config.toml
n_experts = 192
activation = "squared_relu"
moe_layers = [0, 1, 2, 3, 4, 5, 6, 7, 8]
router_score = "sigmoid"
routed_scale = 2.5
balance_loss = 0.00286
lr_router = 0.00121
norm = "layernorm"
batch_tokens = [65536, 131072, 196608]
train_tokens = 1075000000
dataset = "wikipedia_en"
Below are experts of layer 5 (counted from 0) of a mixture-of-experts language model. Rows are named router (the router's row for the expert), up (a neuron's input weights, with its number) and show model dimensions 64-127. Each number is 500 + 25 x the weight over its row's rms, rounded and kept within 0 to 999. Numbers have three digits each.
Before each expert's rows: "gets" lists some tokens that make up at least twice as much of what it gets as of all text. This comes from a sample of Wikipedia text that the model never trained on. Tokens count by the router's weight.

# expert 176
gets: " from", " in", " |", ",", " In", "In"
router:475518508516489516510492479517491459497535566500445524467465487543467537531483470509503490477517523498496516506450515504506484539466534526453508493510529516497527479512521508491535477488506492
up0:526497556527501490543477521526483490500459510441494495506517452510490502525464504481526521489520526457535483438508508478498499473508541513496513463564487524515467512499490498472470486484497521

# expert 24
gets: " at", "°", "′", "″", " At", " time"
router:477484504479473546514526492516515478501530523516470538468515490517507514544460503517504482505511492471525491511476547498525511534486541534441486481475543498486509494459530485498477469478494512
up0:501519523490452490507469456494463484486490499466523489495568444505509515497474518468521533500485488462521468472524474497484497479483511480562535507549498524519473528459500493452505493500517526

# expert 152
gets: " a", " A", " an", " for", " 0", "″"
router:461496501445481495531514500520516441498509515486481542468485513545491517502474484513515470501526520485530531489478535500483516556497510527493483485498511507469508511503521514485495490533498535
up0:527473500510508502526492483534495490489475505466519499485525467469501475540482524482516523499489515451529483486525459492486495492487486489519498490558525534503483524473491491476496486495463551

# expert 68
gets: ")", ",", " the", " in", "==", "==="
router:484495492461488538520500476522517507502517504499435543518462502492464458521471482512529459488507527476533540487493516484484542521539542537483466500465541503490490534478504507477510484498548498
up0:508486525538473498515474491491473513483462508465503451509547472497508529506482560476539525500482511450525519461531501481501486491481514488506521500557515509520475528458493498462478481499479557

# expert 3
gets: ",", ")", " (", "en", "man", "er"
router:522533518496496505508512488542520447488510472501456557469482530531454543491476472498471425519498527532497503516480551500507462515493532547472520503479529518473538536512502512508497484513515517
up0:525493541538481493484466507529475503502473479484528477520525492510481504509485544466511533530489533467552500468484485521510471482535495509533506504538520539512484476487461490482480493494519536

# expert 39
gets: " a", " A", " an", " and", " or", " V"
router:517506509514512491543520496545476471507493516505479542423484496522486502500459506507502455509487520501543532491490515506529534549514536530478490522517558500494480500483497483472477466487491499
up0:524507534500526485521502500500500504491462499471543473491504460516468502495462537477517522496478497465533508447503476502488502477504532495513487521549499519495488510499492498479493512492499535

# expert 6
gets: "|", " by", " with", ".", " for", "-"
router:489509505493494511505506494543506475509528520507468575495469500528472482515496499487508434525501512489504511477456539495510503534512512560476491500507535493454503520477545506534485480518486504
up0:513494545503480508488452445527455492508473542470491497482506476476498547527479544503528518516506510477545484457511496497491489486489503479531521487553488521518531513448501487496461498510484517

# expert 20
gets: " |", " was", " is", " ", " N", " were"
router:503487544501465520521524516522505459479560510535481538476491516529469513511466491529490464502510502485546528497466522491516537554501548556497495521490513507462518485479525498468507463475475507
up0:494477546541483483490485502522487509511479495497520472511530503486509514508484527493498520490494464470549485460529482461523499496521512476555523508561491532539505497464484496475495469488486532

# expert 87
gets: ".", "\n", " for", " the", "–", " 4"
router:482472501470468489512498511516518483525521542507424531491486538511463513519483498478529441505497523460535515509456539516483519560482539560481489480500550498495504475480528523484493499462468510
up0:522502523528451471506461492534473490491481508484494493513531462506479534519477493464509531517472532448548487460486486486488507469481478510519510514555525542517516504450506504469482507482480511

# expert 33
gets: " the", ",", " The", " of", "The", " all"
router:489465484487484501496487497538517485501533535531489526471487533526454485536481479486523493504518519467527524506468538493481497542517536527495479517467512524497529495461521525487485501473473516
up0:496502527512479478530466495499492463518483499487515491516546457498500494493480519498503519504480517461541483455517488484503490509515520535522532525544499541520486506453472499430482460499496511

# expert 170
gets: " and", ",", ".", " |", " to", ")"
router:514473523512464508517519518510515465516529511491452563486466504508437513526510487523492467521509541472509523483457543510500491521479565548459504478516477505458528499507501502450473460501476525
up0:506451548507517501460438470513491494485458495502498491533525476490493530492488483480503540489497510489474500457488467544484466506546507484529537504528537504488525524484445507466493488470506519

# expert 150
gets: " |", ".", ",", ";", "-", " ("
router:510471522466483473531524495478528459516531531480458560495468518489436520533526465512491461494474515455484528495486515495516478522502547577489510481508493464443520477531508508455459475504508495
up0:489470539500491496509471489511466492480466463515518505505511490480503507508486503489511508507490470466549514464521484507489479479516533487512544526508521520524500516461450516453519472488496510

# expert 52
gets: "|", " The", "The", ".", "-", " the"
router:485456500472484508510491491540484469480496507501467528438471493500495493524495475508533469501485523487533514511465523516531516558518491528474488483487538528521493489483556511478479459514468502
up0:519508493517498497510482453520489496509503495483521487496520452513529515467473536485530530542516517451525501455502471488506489480512490499526497498567529520493477514476480490442449491487457496

# expert 115
gets: " and", " is", " are", " was", " were", " to"
router:496488525473453510496500533522526492469514509513446521471465493491455476517482478538508468519505512501524520521466536512490494525497522553492479462490537515453502504492532504496494471485492498
up0:530487523484501483482488495510483470509493489470546462513528454523512508487478555456523517511481508468537495472509495491503474503491494497512488523542529512493508505477491468458458489495504513

# expert 113
gets: " |", "″", "%", " (", " 0", " 1"
router:481489496466463478524532499489523501510529507510468512478503500517436508517463458513526471502496541516560519526470535504530503567526547538494520512492525472496503519472524525484469475482485507
up0:502494499487466490522521488525500475475461493474516497496549461507483515512468549478519513511490499486548468473522471515477509487490493524526521491552496526508469494459470499462483483471472507

# expert 110
gets: ".", "\n", "-", "|", " (", "/"
router:494502504482487519515476489496509478485531544495486545471467498533455515552469472532487472514489516491528522477460522479515510528507531554463500494507517518488527487497523515497488512490489490
up0:507493535507474505513472505505469502491503516477515508530543477515527526507494527478512509533466529460548509425496490510517497497519509529500505487565518521495481550449499492466439486483490524

# expert 49
gets: ".", " The", " the", ",", " and", "|"
router:513496515493485509509507495517501464486559536496435540473482503525457514533481487530542463504500509474486496497498558469487490532478539569496510509503560486461488509494499508463465494478485506
up0:530524531476471449486472493522480468508504496443499489501518440519486489517500511484540478494514519440498472455545501491489500497489524504528507492538506484489513530475462485466449540478512536

# expert 121
gets: " as", " of", " by", " to", " August", " April"
router:475477502481484526517512531512488486491498503494466517471470500511463501517479479507478455513513526509546507511460539511508530543516533554455453507499501485479504489466512500487498489512492498
up0:530528508493473474506476496523469478504477496485522476528512457515510507503471518471495536534511494451530466471523487487502472472493509500525513499541503510523467518471480493439504514497489539

# expert 21
gets: " the", " had", " many", " of", " has", " have"
router:466486504469445524517513512503503460515534531532469513471500495522452463524484459527486479505510532477527472508435534480489528539499520535494492510486529500473504513483549500490506491475524530
up0:499483514518463498510491488537467479513481522497487465512548442514499512480479538463538545496476496447511483455509477512467500498508510504515494512544532532538496497449485493460454486489480532

# expert 99
gets: " a", " at", " the", ":", " 2", " an"
router:501478503482486540516529497524514493503509485507462550497453489509460487506461462531484467507511534450532541507498538477480502535488514541458498525495535483463512523489527499501445455479505497
up0:518497556514496500535478496506498509485477483475497483479500443484502515498472517509499518498476522439523503455506483493507478473507520477535509494544512553503476518495506496471481475489503535

# expert 67
gets: " (", " \"", "===", " film", " album", "=="
router:490496526499490504531518519527502482482528533518459505478462522481447503544465435503496470499505530512533538520469548527504528540497531536489466499493542505491519520466500516485492452497494474
up0:492497548477485483536494509512461477510495496431514482500549446503498512504474536478505529488482493435533504461519481513508492469509523517525479494556511546498538492462489494463451493494511496

# expert 106
gets: " a", "000", "0", "5", " several", "6"
router:468498502513475506511520477504509490497528539509460540465476507530442505563480496496495458481494509487486491494453539493498523556493531549495520505464551506483483526468517520479463515485495485
up0:531489512521499485512477502530491474500514491461513475533537442518498484515478533480503521530526528450527486445519480500511483481494512541526521524574538529490493507462468494450475504487487511

# expert 4
gets: "'s", ")", " of", "'", "–", " who"
router:517461510520455493522485493507525475527514526513445549513491515502479494518491459519510463505507519503509501507472525489495521528493533530469505506486529516498496526469534517465488468490511515
up0:518485541518495479477470520552484472499507505447489451484525482490472517509497544493523537500497510488528488453500502512495484476462503507516495501540503518489502506462503498486523487484492508

# expert 2
gets: " of", " in", ".", " by", " for", ":"
router:491485497493512500531533498515488498502518521496491524471493495469424498527496465528524467509491552494494521521454547511530490528502530545479485464497527498469454480476525507482492480512496483
up0:540517525476474502490476490533473473473462478473505456538510449501485507476492526497497523499476500455530483487517478464482510484534518486515510487578489493492478513444448493446472516488495518

# expert 23
gets: "-", "|", " (", " ", " =", " Born"
router:494463503459492518516502516515485473476539498529469527467476498521485504506488463499535465503481544484498515495481511496481536556512509532465476494500519546479480532490525513473488487498484502
up0:520520511486502479504459453511467493477462498473528444494523442528487523526478512462550506498475510467498498459498488488488481486513502500507531491560547526520438498463466493481470520493477519

# expert 86
gets: " |", " and", " (", " ", " 3", "ov"
router:475519508493480507507512479513506494499531550513468532463496521523476489529471491511505492505470526500523515509481538518490522532488533580474488492485537491490492505487511505475457499490491523
up0:532507537507464514502476498509471478520488496465502483489519474504491498515478546506513494509502498450536503451514494474489482472494518526520498472544509503517508523481498486465479479475480524

# expert 43
gets: "\n", " of", " and", " other", " main", " This"
router:485449513471498507506499507492493480509550502500446542480481516463474486527476455529507494500503539464503539467451510492482524562494542536491503498492544482473492499469498518487502478490510512
up0:502505552500468466517510500550485479490511514465518497523502473492506480500495545496515500494490518455537501458505468499518467502517523523514549526554520527506496510461479498460482492502482499

# expert 25
gets: " and", " also", " its", " his", " they", " then"
router:505466530484459494529494509503513448522507515516455546489502492482485493538473501524524501503492535479529521499460532487480502534507514560454467488510526504484514481482524498485522468503526516
up0:520502522488466494488481502522492494494470463472497491513487495490484473517474535472528523534486514473538505494520446514498513490516510509522487505541517539492498511468498488481472510487470540

# expert 186
gets: " on", " other", "==", " but", " On", " a"
router:488473510478453501522548481523513482503513519522472544487486522531479503501468469515486468517494525471530512498470558485507508522493552539465499508492527499475509505481511526473469466518507475
up0:539478529504492490513467528539491523498487479489498473519540460491479533516480531475516522539499508437550501436530483515486484471491505499525511509526505527510507488475484489467480483491479521

# expert 48
gets: " the", ",", " for", ":", " a", " only"
router:479514519492472506513494495513487490476514538489474533477475501538462500532489483509500457493501497509566529478458521512517525528505526552474478495518528518501495511443506506479508472488506526
up0:528490550523478489503470496519480485486490509486517477501511467498515475510481536462526536491484512425547466480508485507491499480512511509499509498594536523514525501471514498445486507498488552

# expert 147
gets: "\n", "==", ".", " ==", "===", "–"
router:469498506467475534506493489520541482513510541507457524472477509513449487538474473511484449513462506496527524532485537486505567536522531520460498494491530506462501495491509510472475438473522495
up0:493511536509483514498498485519443466471475475461511513492525435486519498505457524473492523504515483428528474471552487516517496476528507498512491516544524526542481521478446500484489492504469518

# expert 72
gets: " was", " is", " were", " be", " are", " been"
router:496499518528485484508529505544516475475540503494447549473490504488467512500476488493531466494524524462552514497468534483506514568521539567465481506493533517499521515469535509458512494504496517
up0:504504570507497522490493488512473462487474491470531490467523478562498500498475550444568507530498497471554482447494473487497494501494506516491503523552487539507482511474476479484472535499508554

# expert 104
gets: " \"", " (", " own", " name", " '", " with"
router:465469480464468516522516500518507511495516522463462552497492495534460478530470465528495477495496518490480525539483537510487524500496511554445480520458548476474517543488517508466485491492492471
up0:536516555507481514491482501535457481515489489471496490502516492490462516506462538483543522527461520462545485461530465508472493481498498491537491522555535522506548512472450495461480503478467513

# expert 35
gets: " on", " and", "==", " to", ",", " of"
router:507461537477478521509539493514482475491523499512462547485453489516459510514472456520509500509507516461525547507477552481516502541488554545485486504496551494469530479498515518529490465465522491
up0:508504504516495498514497494543476496492488522474524499489524475506474517501474519498521514492475488434532507483516481497499486508490501484523510500548487511491491501472486487466506499469491542

# expert 12
gets: " the", "==", " ==", " =", "\"", " by"
router:471472514496471502509514491516505484487534538519459544477509530477476491524475483538522473500539524498494514510476520482488535551531515560493481505479521514475471488483509511486483475488494502
up0:513473548497483443504481496491489491481480488485492488496527458521502484495448523439515528521514505446540484450504485516490499492503533500510525506562501515501503499487476495463511496478485513

# expert 84
gets: "\n", " ", " |", ";", "%", " %"
router:471467528475481511510503511537522500510526520503462539464465509516449493512476482523486471505502515494539533513457514523508505576503528524468489518484538490486505507470531515478448482486498498
up0:522484517501495471504485481500503495500479506443511505481531458501504487516491514481518495480456531442531500448530471488550517477485502480523544492549495499560502537469520509475486477479487488

# expert 108
gets: " and", " of", " with", " or", " to", " but"
router:519474526484484513517514490524475474479519498476446519467487529509473490532492473514501458518478537488522498498471533511479487536517510519480492511504544490480488477466513520475468449511499496
up0:514499520476505495496471494542471511486492500457511486475509419520517500512478533478529519555467520474526490495515485500504481486517501500517505476595532511511497486480486489486451501521494513